config = dict(
    n_experts=8,
    d_expert=160,
    hidden_act='tanh_gelu',
    router_score='softmax',
    balance_loss=0.00509,
    balance_bias=False,
    lr_router=0.000371,
    norm_eps=1e-05,
    tie_word_embeddings=True,
    optimizer='muon_variant',
    max_seq_len=512,
    max_steps=11377,
)
Below are experts of layer 3 (counted from 0) of a mixture-of-experts language model. Rows are named router (the router's row for the expert), up (a neuron's input weights, with its number) and show model dimensions 288-383. Each number is 128 + 32 x the weight over its row's rms, rounded and kept within 0 to 255. Numbers have three digits each.
After each expert's rows: "mostly gets" lists some tokens that are sent to it at least half of the time. This comes from a sample of Wikipedia text that the model never trained on.

# expert 7
router:124142115068166131110125076117130201152121104113135091132064109115090183132068121153153079159152189128168139152130165112163147119120091116107163113171146152211176119171094121143136098106142136124141192142109121078147142130141152037121121107098164153138100132145113189106111124176139105093
up0:140129143106155146080177126079114123089070120123130150116077083150115130155118105127108129141075171109141109153129102115121115141128170147096096199151189156093127068119174090147113124123105132128097135145145197125160127098129128114169144121114157162162149107145148141125113120086134145113
up1:152200091145165143112128200143064138115149190121148179137136083124069121143153116054086108140151139121113127107131131109093108137094142104171118094171114106137221149187146135094124053110142141099122136148157170171161118084129183168127166130112123200149180146132145134138135099127090121073
up2:151090118159123182089161106150165151127101122109073104102122134095153109162178085172122130142109122129114125068184156132072091125098124130115106103098157133111095137093114173081112087143120133066198137071139178143165121106140130106200103098126125135108082143136180108096148179116174123196
up3:136168136096099132165089165066111155155171135093124136091073101127104120104090120119100086113125121121104099163100145123159140099162123169130113094187114127110165086125091069146120195075133147099166121198122117091146141093163159094096139134166173056108120168105138090094145137144101161130
up4:103133084133126131127094140119122122143122138126145033148080093125176153141172159194161123106124133068132152117079139130107102107124139166179104086176092187096190112120162133144189121130138127161123088156106141181100170133156128148167082136181136143103084116134119116140112139181147203125
up5:073153061118150145125110115104105178148152097151120139164190073094122104156109086060149162134132170114099124061143153151107128142077122112077152143105114141096110099148170096185105100092123140053117152128151114155062142170158142188110115155120059183186109087102165179149184169116143140163
up6:117141063137145151137193149171166142115086090119175101129092168100192050159116146146148081134129137118108169072179094095157129160165101166169045102119167157116173162079111105166141123154080153137090100095127159143134051126102188104124161171128154136126096100156067119148230107139043158130
up7:120080130106136110127105142174192143181146186127154100036175157115126110168119157080136143104135145127113127094153140052110084161157156175161160149150099167152147104125148110109129112166167197147086078142133150084095131104118094135083094160148106154150124175099139139105188158125061158129
up8:156135138133144087194082180143124088101078129090160104146147093126114174147084151123172124116157125144086142098124101166144128142207176138122148119156121151128111161100123135153156140099181130177117133158143073111137130127101117175075110113128080106092139129127219112146160168086189187144
up9:093127147073127139107143133211132138043178117108164135148125089187102178118128088129135181141071088078113112089174122136105186091148179083176084108161166180138109117152154164159149142113169147143148164129141128161155142079084128148113138080144148210117094120125152154124115149156069080089
up10:129105137117134041136148159161111114137130110124121165163065086120149113231144185144184125111137118152124102146133111086129184164135127099072108155127119093058133124155155146101127144100140132103119149153116097178125162121162190145118056134070115117201179183085092063074145174106183139119
up11:106151136173122112139148112131095085121101160107123139124095167104110096144124123129083121114118159160070091085149120142087141211127081141112087115091110144157162069064173158078123103092122155071055153158136107102127118119163116176061160118096107101170088087110125115147099139142143073128
up12:127176107124167058170152074140134105118157084134169113115127161132113134129218157183090120185183136106127220098151174179137144135086095111147152120139087125149111126116135191122088057091163160061112189122116118141127093083208199113110157107160122157120117153112138080095110141109120158108
up13:141132174117138140127161137100131114166135144049159154148158067138203157148147107119094106151174148152105109087073117171134141158156139114141094140099088109224144092189163074140111138107054093165127153104143172165154142135133109083138069131103060123202148118200099089119113179076096151118
up14:142132161158086137085134128149013125123164079097129102126125173083183098098085120072145144113158117116170175173131124112114101111099126078157158174147134137156136095150092087181153114161126139112096210108141134147179142147166155175138114128091137058127140096089105134159188155100131137129
up15:108149210137103070118084116166124132103191131138172152129151152175113142108168165072112081115132168153153109155119102117134091113103082081121172141099126102095166098152110149149132172115167122126129122127101122154150136171181176062126108089088123103114116182188164120166143165074064085206
mostly gets: " ", " of", ":", " C", " K", " P"

# expert 6
router:089052120143161122181134163164122135145135092106149134147059121097158131083174195113106092132127104099137080098108132154117091073122153159089136102174187087201172152139073125123110129127132070147129114069080084167090088112137110167161153166119155155102148140168179122112084140128151092206
up0:066124128126127138137157124110105142109134119142118184184125070200095137132127072089176137150161156099097158117168149095151143124135142138100164064141156088135182154185106129117103139139185061139122134140105167187115120063074145152120145110101115150116161122122178144134194234124164155153
up1:099069138065113105107136108111106133157152123110172082143132161100132196123149151106129135124136135142136105123140150102081100074140092120082064090107083182123149121147119092177057134100156130126098052127133130108127121068159153119155057062102137217101101132156186077172160132115128160106
up2:072111106201125128170140096162131146131165133175086091097133093067132108126071176159131126098106236114117077095173179126102130126181108101156138133083138163147150089146154111072119135127225124163157105087108140145146121128182150200142102160125107132147070156139115122147180167119119147144
up3:116110137116041150156119164088122151145142147135091116140148107151120115125139174124134125164108128109140102134107067119188071111107147145183147150176119129106087172167075069110157184054098138113091180075128162104129151089096100071174121155096127035144111123145141134139118133091100079136
up4:112116108149140139088124122135156174163094124066162024149106122133104098106173164164152128136115139121142162103126160105165060091108140119113167100101173132136157141108072103130111105109134177104132104083128190181122178089100110112036102133138134114142085135115131111144120128116163133157
up5:114118111135120177104140116151109116098207139180101173106060137136113181087098060074112133167160115115141167079106202101107115124121114164075157158136175118166105134179079114124104144169072035113119112169166121162147130115136090111133089177169187182127100086146128140088138169142138123091
up6:100099199144128108177152114146114090110077084151178133086165082079100164158142146120131077119095139088154122142086138099138058136074154208196197100145107114138077154154102121074116077183131129121127153150146112171155142103129128167114118180133099120189055113134130051131205141125133083185
up7:159143126061088135132134130128163064144049126141127158163129092091094155100179166122157168121107126117147166119108091098093159133107149139102155182130115091110130151070121108050148138140138123145071137210159119157137120162157174108175170213115146131129121171123143098172159110090139144146
up8:191120160066168123109171131102155148134134112133182186103143194088138119172092110086165125173208105146124117087138121121116112160148178104097144066167108068102138164183178095102080090162196119123178139132113103104059121112175132140083119135074128156170211116154192157087123122099077162135
up9:122108057089157121109093168110178121147162113124103089121168078107190088118117148113136116155175130117143135123089151117126083120175097086120091109117125146114114093114079088174224090133176049137153082107107105103136122184131084119115116055118110097094142094134154091140101165090094170091
up10:060167089182083105125090141162172132155139127146139121128059083151129160120151154125110091201104144111165085149086115146163173119136130145161190149127148133144081178130177119139110146171126078088137152122113093155109122092133167084123147146120172094125108116167131125141133135091065094136
up11:146100135063108125136156136096086142161132089138132123090140160131116130175101180089141126131185126085123207210121151117115107197162170108135135104113171079129091165134154113050043137148128166135108109120152116118092140126119130091089181109110117131174122124090122209160095111097152124127
up12:090103098206126126141080183184172118094115125175083130138121121116113099197140131137140099117136102119147146085121089124146099085143075141148102131143158165167150129160157198108101162194169085199152091161171118198121165162155127188121153130155126127089177071164161105184118085093155161121
up13:027117168086088148150067132103114120074102176102103135131152115109112076105133107122148112093073154091153115140077134150132061156182162135202140110138124128208132099126110108143110089176149118128124157170066068134122105167111142169108120197113104103115146156166123185110110183108096095163
up14:075139148110160144135143128174131128145105141126107117122158197091091066106089137152095117118160176102120160167146147088097117110079154142130155092155102101093103092069164180122088159174130130145129143114148135135091181106167146134153088140141167133086111107160171094128155154138168131112
up15:114126135118143100112128159131134154112100128121122087116123128071102141160152111121159156082109154133111155150127105107175163140156157132138200050097166163120143099166137207163107112164131117075116152174082079144106108094108187078098045139147081132118104142119137110112147127170114166102
mostly gets: " was", " and", " is", " a", " an", "-"

# expert 2
router:142134139115106144133128164157081127153139149099108111123186143161128157154130143079157187129073122147126131145168103110086107146129146072145169043157106098102092174141151106163133180161127114188118131119150113126101160100096148097133152117124156146139136190099172094145154123075144136103
up0:119144110083134125128174137164121135174164109138129153132117127151109117127141152093201190144126185164171139074199153169156095132098133166113125159165177100174119136191067084108118141157098108180091124145162143167116133148168131124131159182149195155131090166110134144110174172111169116139
up1:157130131110062129085144162140096145128062136131165120145134119152138180073134106168141123137121095143155095112127089119092102155084120112107120125125119169145148098138110132100128151069147133122068066107144146167116128182129122097140168170202136134128104071180185074108137141098137142083
up2:141122144153148099120115154132076196146178120068116088098095151148057144134122098089067096141191159156150128137115181142102152153125160067160111110150086143148146106124081113114140243070089133082091122126142140100173158085084140199121091095136108154061074135117159128095089086085120139088
up3:107187155117131140116132164187135140094067170092104130124084132118165132100144131093131090110089157168140149179137145095128146162016170176144205142098183100176154100151101130081111153146103106148115143144123107151080151076123110115090090069091100122074109128152154096091155095110083120169
up4:093097077163162104111089111140135169199101178084140125174072204168095144145172107112152117173094143089125060159171101061146107145173095100086159118161128089180164158119115096188066132052149097112116175160114125150105117107142197170076120159141139115141118135058139120108106111120088101147
up5:155094108145110106128141204092077142141202127133148094108112172146127142105096147169069165092138174096139129169085097184120113062163108141097131118102130148140184104165140083140130128105107084146105161171117128128065164149141145142192173140126134118140137098106089128126138097132104141122
up6:133166150094100163052121155154111113120120090170133145165095112175141093164130111137132069141122137102169164092128129163165088104155131113084120116164168127199143162138125082115103090179122076065120066120116116164111111140142107135107132076129189131129127159117131108153076133132126137150
up7:095111144162105098122126136138094180068146151096088122097108203113109106140144166091132141191177187133123115121158149138129135146105150168118144123098141097129089155149138110162150175141129133140109133151127143169144168124137137083083132067142098119115138136062142132134080184089122116138
up8:141102128166055111176150106132089148085102064166172101080154192112132164182133139103103130117176106120135166105126087128120075124141103087121151062168117135046166111140154104132098216125095109143099134148120098136109071133122136115147163149093144104210125090108150156155133118097088180068
up9:166151177170133117159156162176105140180184106120158087078115128118142106123131176156126155126103198068095143081148185152142142183139130111164103128117164107124114138116175148135127121116173080190121188130089076196148149150176175151120152158086105108145127156134186149160117095104088139116
up10:121157138089095150143135115099148138167113107097165104099125105116105094156028074058166113145111161089089103082112188120155129092177157101087185106158125132107150079138169151134141109153158040118104129087161116144087152142127144134100099141106208108123108133143090114187138092123100128136
up11:121090121174149137071126132127108101132079144105083152138108113057100163058175095086123125136155156137062124044154069118152079103161127134168073126155123096088139121153176098113144172125157099186080094103115113175133104161182153122120165108083102068109105127129188170114144100124181152156
up12:159177124124138131104215094113194144112100121123145151105100155133167122175127145141135135173192163077131119087162158145087100108122106144137155172165171125135110114129125116058140146182098176078149154117111149105110179182099139083123092129125151117157121148157126070099137104140148093107
up13:109161109176161119173138143147060184102095172139183105154167152139150170173029120077107162149144142145102154094143186129126092075192082108135170145140122145174145137134132118088086110150134134156111144163197207097112140174117144126114166132135145105114129123147140139147123147195148167076
up14:112156196024134156099154156168084177113139147149114089123153080190138189125141131114083123175165166109148131122176139120151147115180101105160107111175138079113141140112110119110163164150071148071143121135062098114121162112126132104103128136157108189122081138177108150072118182095124180036
up15:113124151111126128128156143116115212143082167168161151124130109128118164139134144142124160145153137147087229162110106122099107123127074068166059125115114101118153185124137101177174181153130040178187144177171139141115131144130101133139102125132107100122107178140178126097070098117066126137
mostly gets: "p", "th", "1", "8", "m", " MPC"

# expert 4
router:130148085166142123067157091115171109138118117128100169099113139117069176086117098067094147109175056200084127140110114160182110120123096164137115132080069126126137126129126107109146118095133174129140162136159095155169108139133105136128080154104127151130083117142063109136175165112125076144
up0:146080136158157105132147182150136113130135154161153159122147122129147162071130091098190160141144109123167137134084145087109106122203101131160101169088129065091094139135083110130128155154150078130107132069131106095094105121105126104081080092208097088178131185138092143160128180157135119186
up1:141114132076168122099131080184133099158099134059080122161120157106109097118099133144128127088199163114095177188154186107165155117160123143112054197103132109107139137171138141121121130132118169103117143110103116131138076063094151120094131136119021182111141147106133175112108169160138070064
up2:145113115154167059122118149074115096185158113140118141109125120104170098130094081094108194134082180146165136148146085162142105116113193174085122133177121062113119131170140124149049163076113084189178159178135146114161214129059154117169050168072137154131191131107141127120130113141145114133
up3:114087100145133146157122115149137109115142098152140069110136142169158073121158116121122104093105189111094133092126122161142094118107099100167120104141181051155147119113132112053121169139125160135113099180114142168148148138142125149083102146181137098151158097147111171155159118087093093177
up4:123175142178142177086142169188145113113110105165136170099095172131091157085145108108117153126121082098156096135107142140123085114093139166125109133081136117105163142140132146107180108089112131090083134154123163080127100148211118111104155112059130127089135202185117121170209129131148145107
up5:034094133138156072090120139095123128099108165153118120084127124128104104091149103129136128144170098150155119135136133130127168134133091180125140135087133145077123134124174112143064105130130162038137173079168083127076138153143108119078150129124062098157114077058143154136116129108063124145
up6:082114098178072130120180122132174121107114125171132162101124135165105139126144137086123094149134154116020174107118147149162108097140169150093165172076160137146178061077122140128101080140119170183100163104108110123202127120112149122107191170097088141126151138159139071151158112189137224188
up7:156132138133145186147149049076136156129135094071094141123116114122188172116161122073116142121100088132102158098142168171104110058211122111157127085106144132160117206177168099102114165125097141124148155106111165135101164070108142146099083113162129146140181175146156130152131171102121195115
up8:145166160143080177120126122187132131135165123124136110117081175090092119147148115104086096143089156136185180104163120165122097124075097051107118162204141094120165139161182088090140135159080187149107134164127174158165097163157185124138092126087127120115172148139078158153123085131123140112
up9:151167104183096126127153103097158144108140201141133094111103169186122104117119142114109106059153140128152177136136143139132165163172075135144142129161176117097166169158112076053101153165096093085143103150174170134188131115179105169119097151174123161133139160156134183158191163086169099115
up10:022097093137153108117170138185106073101114110142136063113137118166129156141125171140115178142137115129123159171105139115123149113106165136114163128055112173167168115066114096191101148119129075117158129098124088122138127131179112148075178148114116156121149112088079140192125171069145106201
up11:148190102150108069130125137168190087104088116150086146116115091127111102135099141124055133156150038109122136133073123140116094146119132138101161086145164133152155128118196117090172126062166044074100090093145129170131172112174151114092117125193149144142155108105095108101146167118114075049
up12:115095124148134111092099124182104171115133113127147131166175093086084099185150145059090123188108143124092107101102105097115143127125136155131160138187139128087149198084110097094163159089133121147152180131154161106154183106074103140176083144108138122101185111191146090152129220149150177194
up13:105165132156132178142126129170139057161126152122150158147094142135186123145140051090104133138161101106162144096080160134114176142155129129150058137097152144104160125079139120130115153114034172102077090112166135114116128116091112125184118110108111162139164138124094035176101130139126113125
up14:088142154137096128162105131158099174112070090108129159054049138151117131100146122176178140117147140194108147122167161128096140155147141046174108164155103164124079136174139186108133150121137157147097104140077050163127162143084099183175106081174123107105097118104162104126141078153105132149
up15:191162154180150142130132188157142141098112139121151148118175158137167154164090139080162140144130133141141096157137042119161103143103167090038153064097159087122148110112162124135158096174146172096127049145155093118098182138131164117161104128165120151127080104088168134165098101063080123148
mostly gets: " with", " for", "35", "08", "58", "56"

# expert 3
router:132123095117129159117107085154131074147134144121101123141139105171133101158123108182134098111142110126153092091083060152099167135112167167121107202107118152064117079070156116125146095133105160104216145144137119106183122129123134154109108100186153109090180101153121048137143104172112155117
up0:158144099104154115060109117203147137122121112045104179113083165167101088133110111080081107159168120167119172102045058086100138087113209101109177067082176147097165129087150173164177061159115129101120123077153127143075128141090164126126166093129106130147146173152113041096138062111128114119
up1:108160121134144160136107101115137081124126175152164114087112143037162153078135108109097099106138120154111093165123156091110165115183148091115118076086141161135114145153093187175134141080098050093129132136143122121093128149142111113110113132142138117122118150096174102098109085111106119086
up2:105177126177103156103105158105150118103155129098130088144153177129115115164157212135083111087163160189112137138147110132158146133069110131106132175165085146117151081142125121174164144138085137118168162139115140154091102113156124138101102005069111177094119149025171119183125155107155093066
up3:127155140127134083151121193076112105172133162160124172161116129137152111137101103123078137179110126147162159068080131076201157102145181139104129155127085164092151149099120175121129106105097093075158153121059144217123059091122151115130136112105084119078097106129146142188155118129164076088
up4:108078118064113146117142126169108110146193109112133134118165124094108140149096155166191129112144086134120098058161123129093140088094198080178099146081147148111145147130100089186135099089130119092120103187139154144106156123101163116152127145159169094099127104111081087105100115093107142144
up5:096133113143096142168134124152173124103151169176146114167137129144097138152125095138112055074111134123121124135103145103132130133112116193110117137110137146089116051203153153107198143141133143154188141116109139138090122137112168158145087113156077121124030153168144114104086155116051132120
up6:150086039147127098122134129160072134114108079113138128118166150143056196079139151123122158168128109137138144086124177201147121117136140076107046124178081146186128095128123134151117065138083120156111145128122135158116140139120124200176098108193118122121118186122088062085119170076149134188
up7:110074060137067150118108101152140143172097129122105093062130127100099106178156156173139137154128127114135065127186131105126130071095166130138069137090142157076162191112159091119102126088087142127192108124110105139120129160113158175062070127106137147068158119109141106110175142116117114091
up8:143140133113077133139136114114191124176158153159143070139140123112110092128095157118155136133047208122142124127145169111095128163097138092107125174149135152119140113185097137128196193127111180130088110153113109136168085138145129140135120180154164188140154117131088091170197152151128086098
up9:066138084173159182195121161077151078092164161141111125115150090132123127122117129063123129122124122120084131121051152138106159107115155104127108156133193124159128173100131185095090062127122120138099124103174147121114135135088132138085114081155145140179088104131102110159134113116118190112
up10:152186121122153088109035153184113144172102113080128132112128077151037118075139083145169119117165151141121104183130107157127100140132088135071141130113096121118136093175134158071144147136073156129092093161132117122106167134121108104169121091166147159115146119101174093161115155153110082173
up11:143081162151105129144092084089170153113167161130114126113126133168165080110127098181128137127151163157135089144150116073146176114205155103106172102170174088093130081168139124099145084160129162092110072100175096149085120171086176122113167108147135116128070156117160159083139152157142136113
up12:118134134125103132136119089145103152171140080160105106193113094116145143162073129142128081072074153106162146111126127179161233112117152115093131126154148165068094168097123171129108115134150119087098169132140089087114126134101121084117166166089064162174150104133112102102134170180139177198
up13:112123120082123089125113113089100183139132096163176129119101122131114120154060154147137142170125155133116171099130093118139126137065117127163107141154107114166152130140144098139103202142132140135161208139084135088188140150151186074109175153113115132095135120117175076096020097153121139117
up14:142070169151013128146156123085066186119086056163102189125172206128135122119120136169098107128092155156057146159127067110168206056176107099127111147172068122085186150148106101081112089081087143119149098128103162123062116115102130108122151130151095135121048126103153095101128125110132153114
up15:168116143137063142155149078075132173129123126096099025175127120125119137179150163165150109130165108121135175122162134149102078135120126139148080101088135124136176132077098173069160143109104103120111138171129097187128150113150129120154149142205155118138107159097156062145120109139086206142
mostly gets: " Al", " MPC", " Best", " Western", " European", " Mid"

# expert 1
router:163179196143113091089081151117108172131113120152186163116135116122084074087118108166161112130079198167140176150145139101139111142127130121109107141129054124103083092116100139157134149078114097118127100183107138118132108110180098120174076116140141111120162122087116136121103111100072095137
up0:150121179201090146137142140105066195122112116142118083161086109149169140128122144149127123103129058117094122091119128134178137108081115181145099170211100137221198162082079162178131185082093106074148144090130172048097095107097138133140145174058101113102150160043117144120092149145105095157
up1:098157136193117110153160119097126154135103106150133164157112134137114161092084162160070140130107153105119172090153119125155109153135146119128113206198099121207202140155109115134171144056130081099173153127147177094107086121141146069140154170147158116159117070127163135107106097159100112149
up2:158171125120122125122081133117088098119132108125162140122174082114113100125107127106134139106133161153121190175200117116175094154116150121120098108163115151171112117159117162114150111143049082112165156177123136145098155166130148067055123095140131119126130119136101138149135144103130183110
up3:119124179154119143160145024155101128140111163135134145098124173143136108169160063115127201092165113093183171117146145096125100127170125188107124182139135126092081129090143153102134066083131159151091054144142165101169151148126179151161103140111116076122141109156162118129135171138118161100
up4:088153126165170120103082130121081099135088133136156124102176145119077111091146135107105109165100132075177176148070144167108051151191107170099119153108088071147100106175133102166168129116094079065119106147097105105206101176086109194077154158102175152181151154143118179103176113123095152126
up5:099102148085073122112134129115126117112182178175145121140148140067154181124102115106102138146111098071070116155111138110042122101110171080140060162110127129149061135171148130091115148098080067098094112059132108101137138132151089177153138119111135137107118186120145169209127178104126172108
up6:169088092136157119059179117137154123128100118105104109195107122151117189172146170091108167148142105147090143080120149089105105078210127089113122168058179149091128150093139102059151147095103168086117167086156065159116099111093103194114118118144105144102153081133112151141136188082132126158
up7:091113139169101124013217134123088079080144119051133139096101142087110109085053158119131139125167051107132139139142105090120174110107151107095167113090143124113151151093106101169181142092157112108139137161124104123090101133103110121052176162085133067127097129111129152112160105109119128097
up8:118141168058098128150146121185071106130122150147086131131124137121134144168145077135106106153120077100110126172131049135172129170130123083106139104087100094158164148132072179191054094053097108092120063120169131099115162154148106089140122139127083108136116145056152163169157160118153088125
up9:127102160120081169185171074167145065135110142102131154110092092157084142137147158176104107131097155126084184083176114144119120101097148133108152099086208127157191091149104140084106103110096117193127160103160129175114147131129182155085102154085118131126153149134056158115141098165135118136
up10:168121134146132111152161121101100140215168099190147104156127166113149183155141122100132095088110183119155175116145133097137143155123116142142109143074194114133099106102199123105113083167116131108119112106106171128132106064088149182114167149136196106184152110107131086107105106143087171119
up11:123123168123129102137077127093132109103104099111149129027199116087164161164099152112105138061100145101148160123161171165164144168156146088138089135068156116110131106114109097095080070116166137161089146116093083235118147108114133175116066111156089186077136136128047078123182133111125148103
up12:125122193151134137136108106079077178141095141164132123096132146114106115141152093149116127169052140110143144107183090101149117080128144147132164093185143107163120158175130124076118158136164099107104147064105090114089128117077090110150176124186127147142085124105143150122141164229102135105
up13:134046099078112130069157197124145174106120122149104120146148078074122105130166113121200167141118168133134119194165143120122151173122109142156115177116093107134152121123074104116108150124142176079183093163166128118092118177175105074174088118122108072094169158100133079184152126127081197163
up14:138173173071092108081134131157164126137185195144103110119116111187126118136111140121175162098145132178057150172146134092111146131158158119155126188124150129128088114170097123120123096129128163136094138139172125141124151154093170127079123142110129110078117118113129152157163137120133105084
up15:145080121134142133091096119145120143132112097154182087111079159127135115119106129114046217120110034168176116094105112121197135152064139116095107129163129120143129135113156148164099185116119220116165097136151158104080169149112090188086143085138114175146153113068146152125140123154105116077
mostly gets: " in", " at", " on", " from", " under", " that"

# expert 0
router:142133137135110088165133131077132097080148137176138108139175124098157091164136108164131151144151105070141176113155176123108182142153105145146101161101156166119094160122189160072127125180137159131043099087117176136112165146125115177123160115142006097154092101149102201127088134155171193115
up0:095127193083162116116106162141107154094152083058194089152171186061132119150201131077145117158153144145100159086121200150171091090135110146111126167151074086149134119132156064104140131100132183188138108177147136118135100097151117114096161123130144126162091084120135100148111096158182155124
up1:119154113109110130075136132067135134153148126119164128140125111200115121137084128114099139137153156078099085123161158102193137099041130169136112132144150091135131119142153148129094155153105153108162086110124172146109110149107128125102118133105121132120143130162117115121125077114184144099
up2:185126128086189138087199075167194085158105180078135084044121151166125066088145211130051128104140168104139236095168140113128077186102107108154115158080128093127179085131175130111167132116133162118096116116131163127151096102126125140133107092115169152142131176133107139084112138077162131092
up3:176102137133145091190139134133119110048184172155172095159180105092079098108054120150152101113149106093172074117091140056064117134101183180155098121113099132153145116133126122099106105154162129151110104121201100143124142098146059123113116123167090068162090126114093096137105158124153151153
up4:100113109109117099147099164095142182074108119179138144112159128120129133215163109117148107102094116134001130096095145121113116127121092120115111114104112145122123178139100081065171137129173101160122134103158141120091117096104143147111161087136111089131079164115105144120120098114114093128
up5:123129118167135141157156120139152088069174095129163139119142118133164083100085120087123221124154101111140100072165153096053136124105132124163088143190165137093142112104148075143207155103143122111159108139128123191153163157138122114110150161140126119085108088084136126145075147094165125156
up6:118116164089095149109088164080102143082099106146107134126125157039152201120075104144136158160106117113113116100115147090120129146129082120044101130138117100108144169167104172153109184153158138160080126136114068111052117131211110173127159105143133120139107136105171149128094132156114204158
up7:162150137153120141134129125104180127153149158064155142128047066109106099113171063126103092145143152084126147112074221113174110099156096128094140086068178094147153151114125088158134157125139126116122211143085116093145130153140126130102142065170112164102126163110125167176067146129151168181
up8:093096166138131123106125203114122101141138157111083229196154097126070130074129090089123059090099142103109133120104091175139123085075167120143158083140206154136108191148140169074168111065129079149140145133151159175123076155112132112121104108102070115132094105182128156127156164099159186108
up9:107116137142143173102117149168105077161178140145145129147114135128131134088158117144217139146163093130077131166138172113143090151034162132181127129120117141096157098134189093085088104069127089139106145146119170153104087164138136087140110141110133085047124085164081106180114144121105143103
up10:151098170119131141150179173072148097103130091106126180098124084146088110135103155135043150085098149087142122103067174123080165121137132179130135133099108139159194171091179135094104163150104152107139109119189153168073128152168145069095122140143105036144123140130167153128103149155121137234
up11:112121119096072093202100073112123110089130099145179139138117153077125179150149109102115094165106157126029166127112159143099110194132131103152149177187124091063159138078130158144114065187114082103069132136125109102141124127131169089167124181107070117108074105157149142155106067162152189167
up12:103155130165065125121152108081108170108196132202127121114105163091030068152126132134142141134198098154113128148108118186094142086082144153117163104089148071175114145129114104135091117107093107101125144085149129065099103118110107136149151123078170073099123150108131120128160150131174219133
up13:115101099137100133099137134099135155154111135103158142157112100083152126140162085064126174157164116130107143128131183119153103130121112117199114127131162111123073123112155153092143091140159111142154150081140152178099130131091100125110158152147135088120111109177113147162125132061123200102
up14:157162132124153125021104126158162147099164104164081130124132090092156121150185105166151131156091104116161122073139134116112170130191115061120067108130126133097132147105145079098111119136096129135149079151209129157134169103115125145103162131127128124124114109199132113103162149113169136168
up15:140134089139129161141190087118119124081096166148123118105097153169086155106159120077093115130091092138099192150134138075114116127105188088121155128137076161114150202148110080112129104131112155138091094124181192136184063106082136145108113083106054120094092049119157126113151168113090151179
mostly gets: "The", " by", "In", "=", " This", "On"

# expert 5
router:080113143130132188137175144108171166086100152113111157114085174118222128131121152114083141093134189097071064148114159096157092136119121104150126153135184127127199087127077159139072146093135143086134092150163176107105130160108176100109174165080181123155134118049148134124182113123076149109
up0:133183160107078157044172204103142084103132109140078155142170162137149121136138092144139087149088171178154126129161136044112106123075127132172135087110082103154133055080071185055152087091097126072033173176165158092171084125100123155105167153155127140140153102111180106158167155107082109124
up1:077120105160199154160140145167109137132209149083101134135109125096117143075141116101167098210128151143126158156147095074101141122164147069164203117123160130130131098141085090132109159090138090053124152173143111102121147123127204132170080110098161131144133133123140117091118161200087162126
up2:080015158084110055153125139126130144104142104117188182141124140163156101137097154107074132136090109081146099153152159147100110146131141127110077120177139130176159150128117162145117118151099072092099180097204206142103114135098124164162109111092155112156085115122115148168104074139109153057
up3:185115088121176129109052130142128132111088152109118112119104103113153086151155142099169094162173140025111125105157080151108090169163206101142169131149120132101216117141105110107156129137183098093091107094185125129155151158105078119090144104159091146090147147152151137170110179082158212128
up4:193166060147143197158100119126119142166167109160160089172096134121153124099100146149161222117182114122087163145167108152149116158154119189096078183087108111140105117171089128227130122170115115141092129095071079103125104095114133119092117156090120100097063145073125107141173098141125166128
up5:161120081093099103148165194167094103118127156129140088158094122092141062116109081158170146106096148096112104146088130135068114063156102132122129206113101151066129084138194146140120136146040150153191156124107084093082127184168105179124139124054109102102113101136138126150149102178191173149
up6:178103126122146116132167160123215103108157164108130125130086132130140085074077149127103128143176178081114091096139100136142128144157104184119112169154132160125105157108157104152099157082114157114111096149138089098094142175052098064060099142127132128140163156097187177120172114096155210132
up7:138074073188161155098163144089149120127060191120124084122104105071126104169116139142085120121120096100164148055101107103159115134118095094106119082103080084154182115196153137125078121126138165111202177156134137130082131138064166116122198126111099067149169120073173085223099084089108148136
up8:120129151072099122069092100152124181150089100103139047077134170135099156127154167151137088159123114201116161136131051107150088123144146142181154076181137134176135087069122121147142053082141157116053141130062111131094113132182101132122063138101061072154077110113102089131141097149161121111
up9:098095092144143172086178133128142087131199124131126154122099157131151214111155180114081073167099140107124135163115184154127143140143141182149158039118116093052103085088158113101127084120131094062144152145131119163106115121098145091083138126121109135087134148138098128156156183082056145146
up10:127141135080147094131113144126089130094085149171119074169111097145099127116131149162155104076124123125124152113152105089121097160127198175102134169133133072073195093150166077075122167134160158152132160101190150088125113134145147102104136159091184100130097206085137145067052105115162182147
up11:168111143099167111149106109097066151082169154127129114185111147112095095087150141050154135137189118123113151082201196066111142181128127098062103135111198087158199109166158091104149175126136171139150188119112194124111109143123124094150173151142159132121110134113094165104132102114106119110
up12:153157189104156131131195144107108105080172113090104108114147173136124103085088153106118113118121147103096186107122146130182172175111111101124152080105135140153175122078112104193151104150171135150103146116079173115136156095129151105152170115119119127121099158126136162171123120100151153126
up13:125122167150084178180172138100153140187088089080082224086102143124160103083080050106181144100109156092127129109133099127139160102135110078119118133188122129147098035108177121107091163121177187121073128164154113165144133136143140089106125097152124102146086161117076133108118144089102178098
up14:102131147092125144139136129145121088101117084162105158057163105118112109129096097170102147118129144076058113143150137133116128150137071105148126083216082196072187096166186218088061145142113149137114151129115162154112188064131130164151120119127132115075162187140100107087099135132114097125
up15:215099132047113136119139121158107207119116143164117130158115115139151102130130140163112148091131096123184137154126164100101169127111145118159113127067122154147144115180176131103127178079170124148128123096136123193197099123085113074062134140095112127110119143110109094109095117135097073087
mostly gets: "|", " |", ",", "'s", " \"", " he"